config.toml
experts_per_token = 2
activation = "swiglu"
moe_layers = [1, 2, 3, 4, 5, 6, 7, 8, 9, 10, 11]
n_empty_slots = 16
router_score = "softmax"
balance_bias = false
shared_expert_gate = true
init_std_router = 0.00756
vocab_size = 32768
norm = "rmsnorm"
optimizer = "muon_variant"
beta1 = 0.93
seq_len = 512
dataset = "wikipedia_en"
Below are experts of layer 3 (counted from 0) of a mixture-of-experts language model. Rows are named router (the router's row for the expert), gate (a neuron's input weights, with its number), up (a neuron's input weights, with its number) and show model dimensions 0-255. Each number is 128 + 24 x the weight over its row's rms, rounded and kept within 0 to 255.
Before each expert's rows: a language model's description of what the expert responds to. This comes from a sample of Wikipedia text that the model never trained on.

# expert 3
It responds to: Latin-looking name endings in species lists and taxonomy (-ia, -us, -um, -aea), plus cells and pipes inside Wikipedia tables.
router [145  97 106 134 140 139  90 172 172 125 116  99 102  82 137 154 138 133 120 101  80 129 113 125 164 112 118  98 140 129 141 128 119 123 112 100 120 151 144 100 162 165 130  93 143  92  83 150  97 157 142 148 131 130 116 137 116 151  97  89  96 116 128  94 128 101 145  93 127 117 158 159 149 165 107 133 119  89 118 104 103 177  98 148  96 153 116 151  95 110 106 143 167 146 108  89 153 140 105 143 156 136 155 167 112 158 112 123 137 109 123 149 156 129 117 144 137 106  90 113 120 106 124 143  77 113  85 135 166 117 140 165 128 102 145 138 114 159 124 186 122 115 128 167  99 117 129 135 106 128 106 157  86 118 140 128 118 103 122 126 130 100 122 126 157  69  93 173 116 112 118 132 161 182 148 153 175 172 107  99  70 121  96 153  98 118 113 125 154  84 132 144 104  88 156 137 152 158  93 129 175 142 122 139 150 121 129 126  89 155 155 114  98 124 111 129 129 125 142 119 134 108 150 155 109 134 148 127 134 106 108 107  93 146  86 118 115 149 151 113 120 147 134 144 112 156 145 134 153 118 125 110 113 167 167 130]
gate1 [167  67 146 138 136 153 139 136 122 155 100 109 179 141 134 134 116  99  75 117 144 131 162 143 110 134 130 149 110 111 142 102  95 158 173 112 117 138 142 108 122 115 158 153 118  98 158 115 132  95 143 113  92  96 112 134 167 139 141 151 156 142 119 130 144  93  99 124 162 177 101 137 123  98 152 143 121 135 136 131 104 123 147 125 165 132 103 140 119 136 102  91 154 153 152 125  86  83 163 135  91  91 143 121 126 158 143 100 189 107 127 126 158 138 102 153 114 119  96 152 103 159 115 166 164  86 121 176 103 131  98 118 132 110 157 120 143  88 133 152 140 136 150 106 153 172 108 152 149  99 160 137 150 149 135 111 134  93 124 137  93 163 142 180  95 108 155 122 148  92 156 114 101 149 129 119 136 148  85 111 155 122 156 120 172 177 147 123 118 139 148 138 123 131 129 118 132  99 158 154 125 131  94 115 138 107 122 109 128 139 120 132 160 139 150 108 138 108 162  94 120 149 159 111 148 105 131 151 140 130  93 145 151  95 129  88  87 130 144 146 165 136 122 131  92 184 111 113 120 131 104 115  71 164 121 159]
up1 [133 135 162 146 125 124 135 113 109 144 157 134 119 154 120 158 133 102 112 144 129  89 142 165 127  98  95 124  95 136 160 130  92  93 129 102 156 115  83 138 120  96  84 128 112 107 119 139 157 124 144 130 144 152 152 134  73 107 137 128 114 116  95 118 133 156 105 111  91 132 154 171 117 141 145 122 124 114 151  94  83 104 118 128 101  93 127 128 165 131 118 114 116 116 129 145 163 151 144 127 145 145 152 119  91 172 129 134 120 133 101 125 143 150 122 131 142 140  83 125 123 108 100 123 113 150 123 109 129 162 120 127 143 133 140 137 141 162 143  96 138 167 115 159 167 177 138 111 159 145 142  91 121 162 104 128 157 135 159 111 132 118 113 126 117 124 117 130 170 161 150 109 146 107 165 111 105 133 146 116  55 119 101  98 101 110 152  91 160  99 126 138 124 135 158 160 143 102 161 102 118 121 130 140 155 168 172 137 121 128 146 176 142 151 113 141  80 142 160 128 113 171  85 147 160 132 127 101 104  76 192 125 110 135 117 144 138 111 173 101 168  92  91 116 141 106 165 122 146  73 150 147 115  57 143 152]

# expert 26
It responds to: Word fragments and terms in biology, chemistry and math text, like nucle-ot-ide, protein, receptor, LaTeX frac and mathbf.
router [157 121 126 104 128  94 120 148 140 135 118  89  96 135 158 172 118 128 112 177 119  91 113 149 125 113 109 164 156 127 136 126 127 146 140 162 167 141 135 121 138 110 122 125 150 129  90 159 148 123 139 114 125 112 175 111 117 178  92 104  98  90 158 138 123 105 159 111 117 128 142 139 153 165 134 108 150 130 140 160 154 126 109 140 109  83 165 133 132 140 151 113 136 144  96 101 156 115  93  89 122 120  92 125 110 138  98 105 148  84 115 103 144 136  90 123 171 155 108 168 104 139 122 109 150 116 145 118 133 126 129 149 112 131 158 175 110 110 154 122  70 114 110 158 127 106 163 104 139 121 105 123  97  68 103 144 112 121 105 169 135  83 157 154 165 113 121 146 127 151 165 143 127 127 137 145 139 129 105 161 133 105 116  97 107 139  98 146  82 129  77 127 127 114 124 127 140 142 141 166 147 109 120 122 122  79 186 145  91 123 105 105 128 164 106 175  99 116 101 108 112 169 116 106 117 124  78 129 111  99 136 153 117 148 127 146 101 153 101 154 117 147 148 146 168  92 178 143 132 104 168 100 153 154 167 111]
gate1 [139 184 120 147 134 117 135  90 139 165 133 106 131 133 137 106 124 165 110  98  95 119 116 151 153 150 163 154 161 126 127 127 156 175 141 128  90 148 129 145 141 132  93 137 126 156  72  95  98  81 114 145 145 147 126  68  96 126 147 158 148  76 137 144 144  74 149  99 111 141  97 156 170 161 169 119 112 120 135 153 165 155 146  92 131  98  97 116 117  68 122 112 118 131 122 128 163 142  94 151 109 142 106  98 113  97 148 127 145 125 157 126 150 127 108 119 149  94 135 148 103 134 140  64  88 140 109 104 143  97 124 104 135 144 109 105 112  93 138 145  91 119 121 137  84 105 149 140  85 121 124 103 143  97  83 117 140 123 145 116  79 117  92  78 151 161 135  88 110 124 131  87 129 104 113 128 127 138 117 112 181 132 138 127 136 124 137 178 126 103 128 108 178 111 146 127 141 123 115 107 140 121 129 165 152 137 136 165  93 139 133 106 129 120 117 102 111 154 122 150 110 145 128 125 143 129 168 136  81 112 132 134 107  87 122 137 124 107 170 105 164 117  97 145 140 135 131 150 160 120 121  81 135 112 112 122]
up1 [105 118 123 122  96 127 119 139 118 105 178 128 135 129 148 112  71 141 170  82 148 106 143 157  68 146 165 108 138 144 141 124 132 166 159 102  95 120 107 124  98 180 133 118 123 112 159 121 159 143 125  81 170 169 130 102 140 137  85 165 140 117 158 137 160 120 144  98 128 132 125 109  96 135 143 114  85 126 117 156 141 141 139 114 151 132  51 166 126 117 105 101 151 118 100  67 168 126  95 135 125 137 134 137 130 117  78 126 135 142 106 144 152 123  83  87 113 124 134 126 147 156 155 155  93 138 137 139 144 146  89 123 137 133 116 154 134 139 129 149 116 113  99 131 147 143 123 143 162 126 128 118 155 136 118 149 125 119 130 129  88 117  90 139 126 175  99  89 180 101 101 163 145 128 141 124 125 148  94 141 127 124 119 139 120 103 128 147 109 115 121 131  96 130  97 143 128 156 119 135 210 139 120 117 140 139 105 139 155 145 175 106 131 122 112 108 119 169 124 126  87  92 115 117 124 140 132 153 165 136 111 166 120 133 117 149 134  75 105 125 101 158 143 131 115 127 107 172 112 184 153  84 155 106 165 127]

# expert 10
It responds to: Field names and dashes in infobox and list layouts, such as Coordinates, Conservation status, Synonyms, Preceded by, Written by.
router [156 134 173 124 112  93 129  84 129 113  98 111 116 146 132 135 119  90 113 114 117 122 194 139 135 107 104 129 119 129 111 135 144  87 110 125 175 151 133 143 140 145  92 105 160 162 137 101 139 108 133 116 168 131  98  83  83 135 147 139 116 144  77 105 156 114 126 119 134 116 129 170 126 129 115 107 132 112 153  96 139 118 164 120 129 112 136 106  92 156 144 137 143 127 124  99 160 127 113 134  92 119 105 150 118 120 140  83  96 116 113 146  87  98  82 126 143 140  96 152 110 115 155 140 126 162 168 115 158 115 147 179 127  99 160 105 117 139 114  94  87  90  74 174 140  92 108 116 127 149 123 128  81 149 117 133 138 163 174 161 151 124 157 139 148 142  85 171 110 130 120 122 117 171 179 157 136 144 138 155  93  74 148 116 108 126 132 142 112 124  88 119 142 118 145 135 124 126 111 153 147 151 105 139 155 124  83 157  98 114 136 106 172 117 137 132  97 139 137 105 110 114  97 161 113 133 105 138 163  93  75 102 132  97 153 136 145 161 148 122 103 164 132 113 129 125 128  76 158 157 129 123 149  98 132 122]
gate1 [137  97  77 130 156 140 165 116 140 142 151 154 111 156 141 140 121 132 121  98 123 126 183 144 103 123 135 127 116 137 167 125 145 103 134 102 173 134 128 104 136 128 172 118 123 116 185 132 112 101 122  87 143 104 115 143  92  98 126 151 102 137 176 114 139 135 140 126 144  93 108  94 139 153 133 162  85 141 145 155 117 129 128 155 128 129 112 134  88 121 116 101 118 125 176 142 105 127 124 162 159 104 131 131 131 101 150  83 119 160 182 122 101 101 108  96  89 107  80 151 146 106 120 161 114 144 119  85  99 118 111 113 131 107  88 144 152 151 155 137 123  93 105 103  80  93 133 180  95 127 161 180 114 138 152 103 156 141 176 101  99 146 140 141 134 180 162 120 142  89 108 124 108 103 142 100 154 107 120 132 121  74 126  99 118 138 163 133 170 156 107 126 136 138 145 120 137 157 143 127 112 105 150 138 115 166 123 118 150 118 114 145 150 105 132 147  98 172  84 125 115 106 128 136 148 128 138 102 176 152 111 141 159  81 132 138 131 192 156 150 150 129 110 123 118 116 150 136 136 160 130 124  86 119 145 145]
up1 [133 116  87 115 111 120 135 110 140 135 142 152  69 152 156 146 126 126  72 145 122 143 138 120 128 113 122 132 162 161  68 143 135 100 177 163 122 155 177  96 106 151  98 139 134 107 125 100 173 133 110 169 138 121 107  90 122 114 118 151 128 172 149 164 120 121 117 150  94  94 126 154 150 159 112 114 139 185 140 171 114  94 157  93 113 113 156 127 146 161 167 130 147 177 149 121 128 119 105 136 116 123 122 106 130 135 147  94  97 140 157 116  98 153 113 141 126 125 139 170 175 140 127 149 133 100 136 102 120 157 127 110 156 109 134 152 116 120 123  99  88  99 188 129 156 121 139 120 125 102 154  89 134 155 181 126 103  97 130 124 140 158 132 165 190 150 152 106  98 109 135 143 116 143 136 140 103 135 107 125 168  98 129 122 123 144 140 140 146 112 133 143 133 151 104 126 133 131 116 184 136 117 105 174 123 113 165 132 109 135 135 178 141 113 162 155  86 144 118 125 120 122 101 114 115 100 153  97 124 151 118 112 135  85 126 149 101 158 173  97  74 149 143 131 123 126 147 133 100  72 140 131 152 148 128 137]

# expert 11
It responds to: Pipes, line breaks and numbers in election or league tables, periods after genus initials like "C.", and "the" before building nouns.
router [151  98 111 136 138 137  88 181 175 127 113  98 103  84 133 156 136 126 117 102  84 136 106 130 161 105 124 104 143 129 140 131 112 117 107  97 123 156 144 105 157 164 122  98 146  91  78 149 106 157 145 147 129 139 127 140 117 147  99  94  98 123 127  90 127  97 139  96 127 122 163 162 151 157 109 139 122  85 123 101 111 175  92 152  95 150 109 152  92 111 109 143 170 146 109  86 146 144 102 142 155 133 150 170 109 159 123 124 135 109 120 151 154 127 117 146 133 109  89 115 119  96 127 146  81 122  83 141 162 120 139 162 126  99 152 140 114 160 127 181 122 116 130 158 108 117 124 138 105 128 107 153  88 112 136 132 113 102 124 124 132 103 119 129 164  75  96 174 113 112 116 133 170 173 148 154 177 175 111 104  74 128  93 151  96 116 112 120 157  77 132 145 102  89 159 144 155 155  97 130 178 138 122 146 149 124 125 124  95 154 159 117  97 128 110 124 134 122 142 122 138 112 148 164 107 139 148 129 131 107 109 105  97 149  85 114 112 142 149 110 122 146 130 144 112 157 140 132 159 117 125 106 116 165 164 127]
gate3 [ 94 182 123  85 117 156 116 154  90 156 127 140 146 154 126 121 122 110 117 103 173 127 139 146 112 125 113 135 122 117  95 126 122 118 162 133 155 152 125 140  72 148 124 142 123  69 165 112 140 161  98 149 124 159 121 139 130 136 129 143 189 163 102 119 109 107  70 140 140 132 160  85 118 118 183 104 114 159  89 126 113 142 178 136 133 112  97 152 160 129  68 153 121  99 166 148 110 154 151 137 116 147  80 110 104 112 119 137 159 159  86 114 155 150  99 112 103 136 144 157  98 108  95 107 142  78 104 126 118 138 133 130 171 144 133 125 118 124 131 117 101 103 135 139 147 136  97  92 133 142 175 144 104  79 108  96 165 151 139 120 158 125 109 140 130 167 129 127 153 160 129 113 129 103  86 128 114 129 127 112 133 115 135 134 129 134 143 134 166 125 140 101 151 108 200 109 129 124 141 146 138 159 110 117 152 142 159 147 146 169 129 138 115 134 128 133 172 122 131 150 120 112 105 122 133 109 113 121 132 156 142 191 131  95  91  94 123 135 159  93 178 119 126 130 124 137 125 144 139 141 100 142 136 144 154 189]
up3 [140 120 118 148 167 129 135 111 154 104 138 102 128 133 111 132 133 114  76 163 104 170 127  80 112 118 112 170 103  83 128 157 118 123 175  99 111 135 135 133  99 114 175 133 185 132 151 120 113 116 164 131 115  93  96 129 125 174 103 153 107 128 108 124 111 170 126 124 112 102 116 137 146  92 146 120 120 105  96 147  84 170 162 126 146 128 115 155 104 145 134 171 104 141 131 135 129 135 118  88 128 164 126 161 109 133 108 155 138 142 129 114 142 144 137 134 135  98 183 125 115 101 117 143 149  78 121 135 137 133 115 129 141 127 141 142 104 172 109  80 125 110  99 135 141 108 144 122  80 155 136 136 145 146 113 105 153 121 170 133  80 153 114 125 136  82 118 106 135  77 135 142 169 101 116 141 111 136 114 131 109 127 106 144 156 120 127 130 136 118 117 147 113 119 164 169  80 203 138  89 133 148 106 140 107 145 136 149 124 137  96 108 112 122 129  64 146 124 138  77 132 139 161  78 118  92 125  94 101 108 139 196 107 143 123 125 139 102 130  86 150 114  92 132  90 136 117 110 116 107 119 119 142 107 136 176]

# expert 27
It responds to: Prepositions and nouns in road, rail and bus descriptions, such as terminus of, near, station, railway, route, trains.
router [116 145 155 177 116  69 118 132 143  79 104 169 114  99 154 138 133 123  80 106 110 163 108 155 135 117  75 119 148 127 177 132 138  84 151 131 109 150 111 136 135 119 133 131 147 118  95 130 133  90 129 147 128 155  77 178 130 123 112 177 126 117  96 116 133 109 111 116 142 115 169 164 138 130 120 111 158 114 138 141 131 132 110 106 150  92 112  95  99 115 116 147 143 179 110  99  90 104  94 108 119 141 123 153 128 150 121 101 118 144 123  97 129 122 149 123 133 118 129 117 110 109 106  85 105 102  91 133 151  91 133 152 104 135 146  96 129 141 133 128 135 153 146 127  87 130 109 143 105 105 102 118  99 126 136 109 133 120 154 117 128 110 170 161 155 180  92 163 126  93 124 111 171 155 144 140 136 156 121  94 104 104 122 103 129 148 147 128 163 113 116 116 113 120 164 145 166 145 163 169 164 116 141 165 145 122 104 145 154 146 134  90 126 149 141  80 116 131 116  90  98 164 136 131 138 172 172 123 125 134  98 128  90 125 106 137  98 170 133 137 155 166 126 101 131 128  67 190 132 125 102 112  87 126 140 165]
gate0 [123 149 125 164 133  81 182 130 140 131 139 103 143 129 150 112  77 127 120 112 133 135 162 149 145  66 101 136 122 144 160 136 121  75 180 116  96 138 107 125 108 135 127 145 140 112 134 106 155 169 132 140 132 103 116 111 134 143 133 172 167 139 124 162 166 135  86 167 136 124 134  98 119 120 137 109 127 120 114 148 141  99 150 145 112 167 125 158 133 127 120 144 114 168 122  98 121 118 132 143 120 114 133 154 137  79 116  92 139 118 167 163 134 158 134 147 127 133 112  86 116 114 141 105 111 137 117 129 144 120  86 156 103 125  93 148 143  62 128 115 116 123 128 140 139 112 141 151  88  68  85 117 199 146 111 123 109 114 139 136 176 127 173 124 124 151 160  92 130 120 118  67 123  96 134 143  98 174 120 108  91 105 162 134 172 144 114 148 150 135 185  95  98 157 157 151 144 158 155 138 119 130 165 155 138 121 151 140 151 124 135 115  98 113 120 118  78 144 106 151  98 160 135  88 151  88 121 119 116 117 140 126 148 120 138 105 106 165  90 103 143 116  83  96 140 127 115 116 164 150 141 134 125 132 121 135]
up0 [100 132 187 116 134 174 121 108 102  91 119 145 149 135 153 124 127 122  99 126 172 141 152 119 137 131 136 124 120 100 116 159 107 122 153 106 174 134 149 132 113 173 161 119 137 146 109 135 119 128 143 134 111 119 129 143 115 133 144  88 138 123 110 150 121 133 132 161 115  67  93 183 132 163  96 128 118 129 138 128 141  92  96 142  85 155 148 145 174 120  78 109 129 143 135 116 157 125 118 151 148 118 154 135 138 134 122 123 125 141 130 148 128 127 133 156 163  97 107 151 141 118 123 127 143 111 142 122 154 138 139 126 122 142 129 169 101 131 124 106 128 154 129 155 137 169 145 185 121 121 120 120 108 138 133  83 142 164 118 108 140 118 135 117 100 111 114 145 154 165 167 143 152 123 123 125 107 128 153 184 165 182  60 182 100 109 104 144 142 115 148 198 121 112 147 168 122  90 149 100 116 140 107 119 117 148 140  69 132 142 157 143  90 155  79 125 118  83 162 140 135 113 138 144 118 138  69 132 134 127 161 124 130 121 143  99 103 117 206 112 100 113 133 168 127 143  94 143 140 145 168  98 150 154 137 131]

# expert 6
It responds to: Tokens in film, TV, game and release listings, such as the, colons, hyphens in Blu-ray or Ant-Man, and Chinese/Japanese/Korean byte pieces.
router [152 117 126 130 134  97  93 133 147 127 100  93 113  84  89 157 125  95 139 128 118 167 132 177 143 102 131 140 142 143 123 140 128 127 123  85 132 132 150 121 131 163 121 116 139 139 106 161 121  99 131 150 112 111 105 140 135 137 118  99 109 114 157 105 114 150 111  81  58 109 141 106 134 125 119 107  83  90 159  86 109 159 112 135 111 135 106 114 101 120 120 163 161 146 146  82 137 113 111 161 134 172 159 178 150 138 108 103 118 120 110 123 135 124  99  84 107 153  90 115 106 107 113 173 104 138 115  91 160 152 123 177 138 124 145 141  85 142 119 179  92 104 126 134 158 127 139  91  91 125 148 152 105 135 126 148 107 121 132 124 154 109 104 142 156  91 102 170 119 147 127 170 149 172 165 124 153 176 118 139  60 111 101 137 100 116 130 132 161 115 134 116 110 109 167 128 143 107  78 111 170 121 108 148 139 111 151 134  93 141 114 159 141 109 106 141 118 153 134 148 127 136 133 131 136 101 120 106 128 111 147 140 109  92  93 117 104 123 153 165 100  99 134 130 105 116 166 154 177 166 126  79 142 144 105 129]
gate1 [138 134 132 128 151  81 118  72 109 161 137 130 130 118 150 164 104 108 117 111 116 105 120 143 106 141 125 148 155 167 175  89 147 131 125 175 137 144  90 137 102 129 163 113 107 115 148 109 119 137 116 116 134 103  84 140 105  77 149 166 125 115 120 103  87 155 142 129 166 105 144 123 140 151 118 138 125 137 155 123 147 124 115 111 132 115 119  93 129 107 100 163  84 141 152 111 132 192 107 160 115 137 102 109 107 103 137 119  94 138 175  85 142 136 125 112 106  92 153 117 134 111 160 154 131  90 139 117 130 180 131 157 136 139 103 151 104 155 133 126 103 105 130 139  97 121 129  91 169 150 107 106 118 127 153 102 133 167  99 149 111 173 119  90 117 129 154 140 127 157 160 155 184 166 155 161 105  93 135 137  63 105 159 171 132 120 123 113 123 171 110 141 146 134 144 127 173 130 121 109 152 138 132 190 120 154 159 137 129 128 118 138 178 147 102 127 127 128 123 130  93 139 156 143 132  98 123 105 137 102 182 139 144 120 139  90 162 100 124 135 166  92 128 102 153 112 138 127 125 150 109 123 121  74 130  95]
up1 [146 140 105 121 128  91 148 154 123 143 141 112 127 128  97  96 196 134  95  90 136 123 133 150  98 171 130  93 149 131 131 141 105 166 146 119 127 146 146 161  96 104 156 154 103 150 158 129 111  93 162 111 122  94 133 149 102 146 106 122 174 159 148 119  73 159 119 150 112 123 111 136 103 134  91 122  92 144 146 104 165 126 132  89 132 104 165 148 125 142 101 120 123 106 129 122 147 125 161 113 130 136 140 106 124 132 134  78 150 107 160 119 194 130 138 169 116 145 126 124 126 125 129  99 131 152 180 140 117 133 127 134 108 164 108 129 141 142 123 174 166 115  98 184 119  93 112 174  92 148 124 118 155 119 163 118  97 158 140 105  93 145  87  76 113 146 101 115 153  79 126 151  96 148 119 168 102 133  97 108  98  93 115 111 111 144 122 137 210 156 124 134 154 115 110 125 118  70 167 136 116 145 109  97 128 106 146 168 157 114 108 106 159 107  95 114  73 121 138 125 155 122 140 129  96 112 123  94 110 132 129 107 148 121 131 126 138 112 139 123 115  95 148 134 138 120 133 106 127 125 164 149 113 133 118 102]

# expert 15
It responds to: Main verbs after a subject, mostly is, was, found, died, in species stubs and census text, as in "It is found in".
router [158 112 103 147 165 107 135 126 123 115 132 134 178 107 155 116 157 136 155 133 100 123 125 154 119 123 146 102 134 104 119 133 137  91 100 153 171 109 147 101 158  83 118 136  96 123 142 115 113 105 104 129 145 140 149 144  77 142 105 153 137 146 105 136 148  97 129 115 132  81 143 137  76 153 130 136 122 127 177 185 145 133  81 157 125 102  87 143 119 119 149 135 154 153  89 143 105  78 138 133 118  99 125 103  94  98 101 110 141 131 106 173 151 123 118 162 116 171 130 162 146 114 143  89 133 172 102 181 128 102 113 140 142 151 125 119 132  99 115 130 102  88 154 136  92  93 128 161 150 157  93 110 140 134  94 105 132 104  89 145 114 128 167 147 165 112 106 150 118 109 111  87 127 137 129 103 123 146 105 122 156 112 126 154 100 113 135 135  89 109 161 120 134 152 161 155  97 165  98 145 144 124 183 116 108  94 104 137 107 170 151 117 128 117 101  82 130 132 149 119 100 102 128 171  91 157 157 110  90 129 136  98 134 142 112 177  81 112 142 135 143 153 111 122 123 130 120 139  89 159 156 131 127 130 147  89]
gate2 [152 134 133 161 109 145 139 127  86 132 117 169 147 164 123 134 120 121 157 140 106 156 128 133 155 130 120 102 142 139 152 126 130 103 107 147 141  77 100 154 140 105 117 124 101 102 143  99 135 146  92 142 163 186 152 119 149  78 147 165 127 119 151 133 111 127 118 149 153  76 127  98  88  71 128 147  94 145 131 134 141 137 140 182 154  87 104  95 175 124 154 154 113 130 106 133 100  70 138 133 153 132 137 119 168 108 149 140 141 122 134 121 121 125 111 136 108 190 160 134 158 109 144 130 112 116 118 185 139 108 154 126 106 165 109 156 143 132 115  99 122 176 173  97 132 154 122 165 116 103 115 137 128 159  75 126  58 115 114 120 150 134 167 124 160 101 131  71 145 107  80 121 154 119  76  84  86 168 128 112 122 122 138 102 120 112  92 139  98 128 108 113 160 103 112 139 105 125 115 125 111 141 153 168 124 162 155 128 114 131 116 147 130 102 128 108 160 126 128 111 191 143 117 129 135 128 165 129 133  93 140 116 130 114 154 125 124 126 146 153 158 119 160 112 132 126 134 138 100 117 122 106 128 124 117 165]
up2 [170 151 138 120 102 102 109 157 158 147  83 150 101 143 109 142 115 129 119 116  97 138 125 148 130  87  99 134 118 173 126 154  90 139 117 119 172 114 171 122 102 120 110 182 115 149  93  92 109 115  99 127  90 114 125 122  87 136 169 110 142 176 144 134  89 148 120 112 126  75  73  92 146 118 151 133 112 129 110 169 144 134 126 158 126 152  69 129 137  94 137 140  72 133 144 129 118 117 135 150 140 135 107 143 115 108 127 119  89 136 155 141 132 126 125  91 142 167 148 134 122 104 104 128 145 123  92 109 154 119  87  65 138 116 110 160 102 132 109 126 154 155 102 137 144 122 169 162 132 183 130 133 119 129 137 198 117  86 102 119 110 152 160 126  88 100 148 140 110 143 116 131 132 146 109 142 126 137 117 132 112 130 112 126  84 151 109 144 101 137 120 142 143 146 110 178  99 174 122 150 143 119 123 112 133 111 120 152 160 101 139 130 115 130 158 153 138 113 126  86 128 116 169 147 150  97 128 138 160 109 122 137 103 126 161 117 151 135  72 126 114 121 142 160 152 148 166 158 156 141 148 162 128  64 111 118]

# expert 1
It responds to: Tokens in census and demographics passages and number tables, especially "there" in "there were", plus periods, commas, percent signs.
router [156 173 123 117 162  92  99 153 110 125 116 130 144 110 135 140 154 128 157 161 103 133 108 115 136 135 108 103 104 120 178 144 130  79 100 172 129 157 167 124 131 132 114 106 120 135 113 123 105 140 126 146 118 154 147 144  90 170 100 155 126 169  96 130 168 135 178 142 158 115 122 135  99 139 177 122 135 109 100 137 126 149 121 140 113  85  82 135 105  99 131 111 164 116 104 116 149 109  96 126 137  91 149 151  93 114 102 137 127 144 103 134 145 140 121 148 100  92 129 156 153  99 127 103 149 146 128 163 159 108 114 130 145 152 139 150 126 121 134 147  86 116 104 155 106  75 102 139 160 127 124 125 103 124 133 119 129  74 129 141 131 142 168 153  98 106 155 155 134  81  87  84 160  98 136 127 143 111 144 153 128 155 115 171 117 118 152 141 116 130 137 155 102 150 183 130 106 145  90 168 169 167 141 111 127 106  81  73 162 163 147 127 110 152 141  82 129 126 134 168 140 104 122 165 116 157 154 117  98 144  95 128 152 116 114 131 131 160 115  99 146 169  93 150 111 153  99 131 115 118 167 116 151 103 136 107]
gate2 [ 90 158 145 143 122 127 141 139 165 133 147 124 114 139 149 109 107 135 124 126 141 118 138 147 114 104 193 127 153 187 138 155 105  94  83 147 115 141 110 133 130 148 123 158 163 133 154 115 111  70 126 172 105 115 131 114 132 119 143 128  95 108 136 143 121 136 147 142 128 144 123 120 106 117 121 133 116 143 159  95 157 167 105 101  88  86 112 111 112 117 183 139 129 122 114 122 153 126  96 124 103 142 106  97 136 164 131 107 161 158 180  99 167 136  90 149 106 128 139 105 122 124 158  92 137  70 152  90 110 120 153  69 136  97  78 166  97 154 157  64 104 133 107 121 141 169 122 172 156 151 109 125 102 118 117 151 135  60 135 170 143  90 125 114 110 136 146 129 130 114  93  97 104 145 207 109 100  95 112 152 167 113 117 124 105 102 156 145 105 137 110 154 106 115 138 110 114 118 120 140 152 155  85 116 110  99  95 143 104 121 113 145 145 107 111 131 124 138 146 153  97 144  90 116 136 127 140 131 117 143 114 112 118 104 125 121 134 124 124 124 135 115 124  85 120 126 173 134 124 135 110 110 157  99 125 165]
up2 [ 87 166 134 100 133 165 114 126 172 105 163 125 103 104  95 106 121 141 144 139 133 108  81 136 155 100 160 151 110 122  90 112 123 158 134  98 124 120 141 175  97 139 145 110 144 152 170 145 116 120  98 126 127 118 135 166 121 147 112  97 135 112 101 164 147 145 140  90 142 101  79 131 145 155 149 141 140 120 147 149 149 102 139  97 170 145 113 155 131 137 121 127 154 121 137  74 122 126 141 137 147  83 116 119 141 160 119 142 123 151 124 170 106 174 106 130 132 113 169 104 114 133 136 115 114  89 118 126 109 113 133 148 103 148 193 157 182 166 151 150 146 123 171 115 148 126 128 111 137 107  95 153 134 110 112  95  98 126 129 127 160  91 115 127 106  88 116 155 138 148 121 109 168 110 115 168 130 141 148 129 152 149 137 154 124 129 146 138 135 148 136  87  73 146 175 143 106  92 149 119 113 162 122 185 157 126 140 169 123  65 138 133 159 174 124 123 110 126 172  97  95 115 124 132 136 120 151 110 166 126 153 106  88 111 144 133 173 127 132 121 142 150 102 141 145 121  81  95 140 149 117 176 106 106 119 132]

# expert 29
It responds to: Opening pieces of lowercase words split by tokenization, after "the", "a", "and", such as magn-ificent, intrig-ue, fo-am.
router [ 87 141 120 110 152 107 105 148 164 166 120 136 114 102 152 157 116 126 158 117 110 130  83 116 149 113 120 115 156 139 108 105 100 186 105 132 155 121 107  99 134 128 182 125 106 134 109 143 150 155 165  98  76 120 100 103 115 126 129 118 114  77 123 145 172 127 125 106  85 102 163 131 156 147 141 144 144  93 150  77 121 131  98 154  97 103 151 172 105 116  99  98 169 146 113 143 148 147 121 140 129 137 130 136 109 135 100  99 127 127 178  95 177  91  88 129 138  93 132 145 165  96 103  96 107 154 104 128 127 162 141 130 106 141 139 146 139 121 164 148 131 124 114 123  92 118 115 132 125 105 119 120 136 105 142  88 129  88 123  86 115 123 135 112 136 126 128 121 129 128 124 192 135 178 105 147 165 163 122 142  57  90  67 104 100 109  98 115 111 108 108  98 129 105 149 133 133 144 125 137 162 126 149 105 170 138 125 125 140 175 127 133 139 149 160 133 115  94 126 110  97 156 132 135 122 135 116 102 121 122 168 108 138 166 100 127 105 162 119 117 115 143 176 105 127 135 130 148 122 162 141  95 154 156 146  91]
gate2 [114 119 113 119 112 124 113 133 136 116 136 106 132 118 170 172 117 116 137 141 145 175 150 125 130 137 140 162 150 127 100 148 130 159 137 162 100 140 118 107 102 105 148 120  78 128 166 113 154 131 145 117 106 111 124 127 113 103 139 147 132 163 120 193 123 136 152 133 111 141 136  75 125 131 129  94 126 121 123 116 115 132 147 117 106  82 131 129 126 118 127 143 130 147 120 151 129 171 152 111 154 105  85 114 152 136 132  94  83 164 117 124 179 152 107 121 126 125 138 159 120 153 152 147 136 118 139 136  86 148 146 153 110 135 119 163 162 149  87 121 180 129 138 133 135 131 147 147 112 132 114 109 120 115 126 197 170 141 126 119 126 134 119 149 111  86 174 134  77 113 176 177 128  74  69  83  95 119 128 147 129 101 104 119 112 137 112 134 172 141 123 152 142 168 132 153 146 157 187 130 151 136  79 108 105 150 183 131 130 166  82 170 142 124 144 130 148 131 128  74 139 136  88 137 117 122 157 141 169 153 156 125 141 147 134  81 114 126 120 129 127 138  75 138 110  99  97 155 127 115 127  89 159  94 125 131]
up2 [ 70 167 156 159 146 144 150 154 101 101 124  91 137 159 143 119 128 184 129 130 149 136 119 132 130 115  89 169 102 147 118  98 110 132 125 152 131 142 109 121 163  97 116 127 124  79 156 114 140 168  81  89 133 157 153 132 108 124 115 110 120 126 137  91 119 165  81 161 120 162 154 102 149  88 113 140 152 115 134 141 129 132 160 130 145 121 121 101 126  71 153 120 120 156 118 148 141 110 105 155 147 119 124  78 102 148  81 152 139 103 118 151 134 111 140 153 146 121 145 137 138 166 146 102 151 149 149 101 156 169 109  79 117  95  95 138 133 121 145 179 129 101  71 148 117 112 117 128 139 119 157 105 139 167 140 121 128 148 120  84 135 164 163 143 136 120 124 171 120 126 125 138 128 142  91 100 102 127 136 117 138 152 115  73 122 118  82 129 162 131 142 139 147 125 100 160 164 134 111 155 169 122 129 116  93 117 139 134 105 132 174 110 153 119 117 124 112 163 118  96 111 128 147 118 100 120 123  76 120 106  73 178 134 150 121 114 111 107 208 112 119 133 133 145 125 103 135 121 115 115 114 124 173 123 110 149]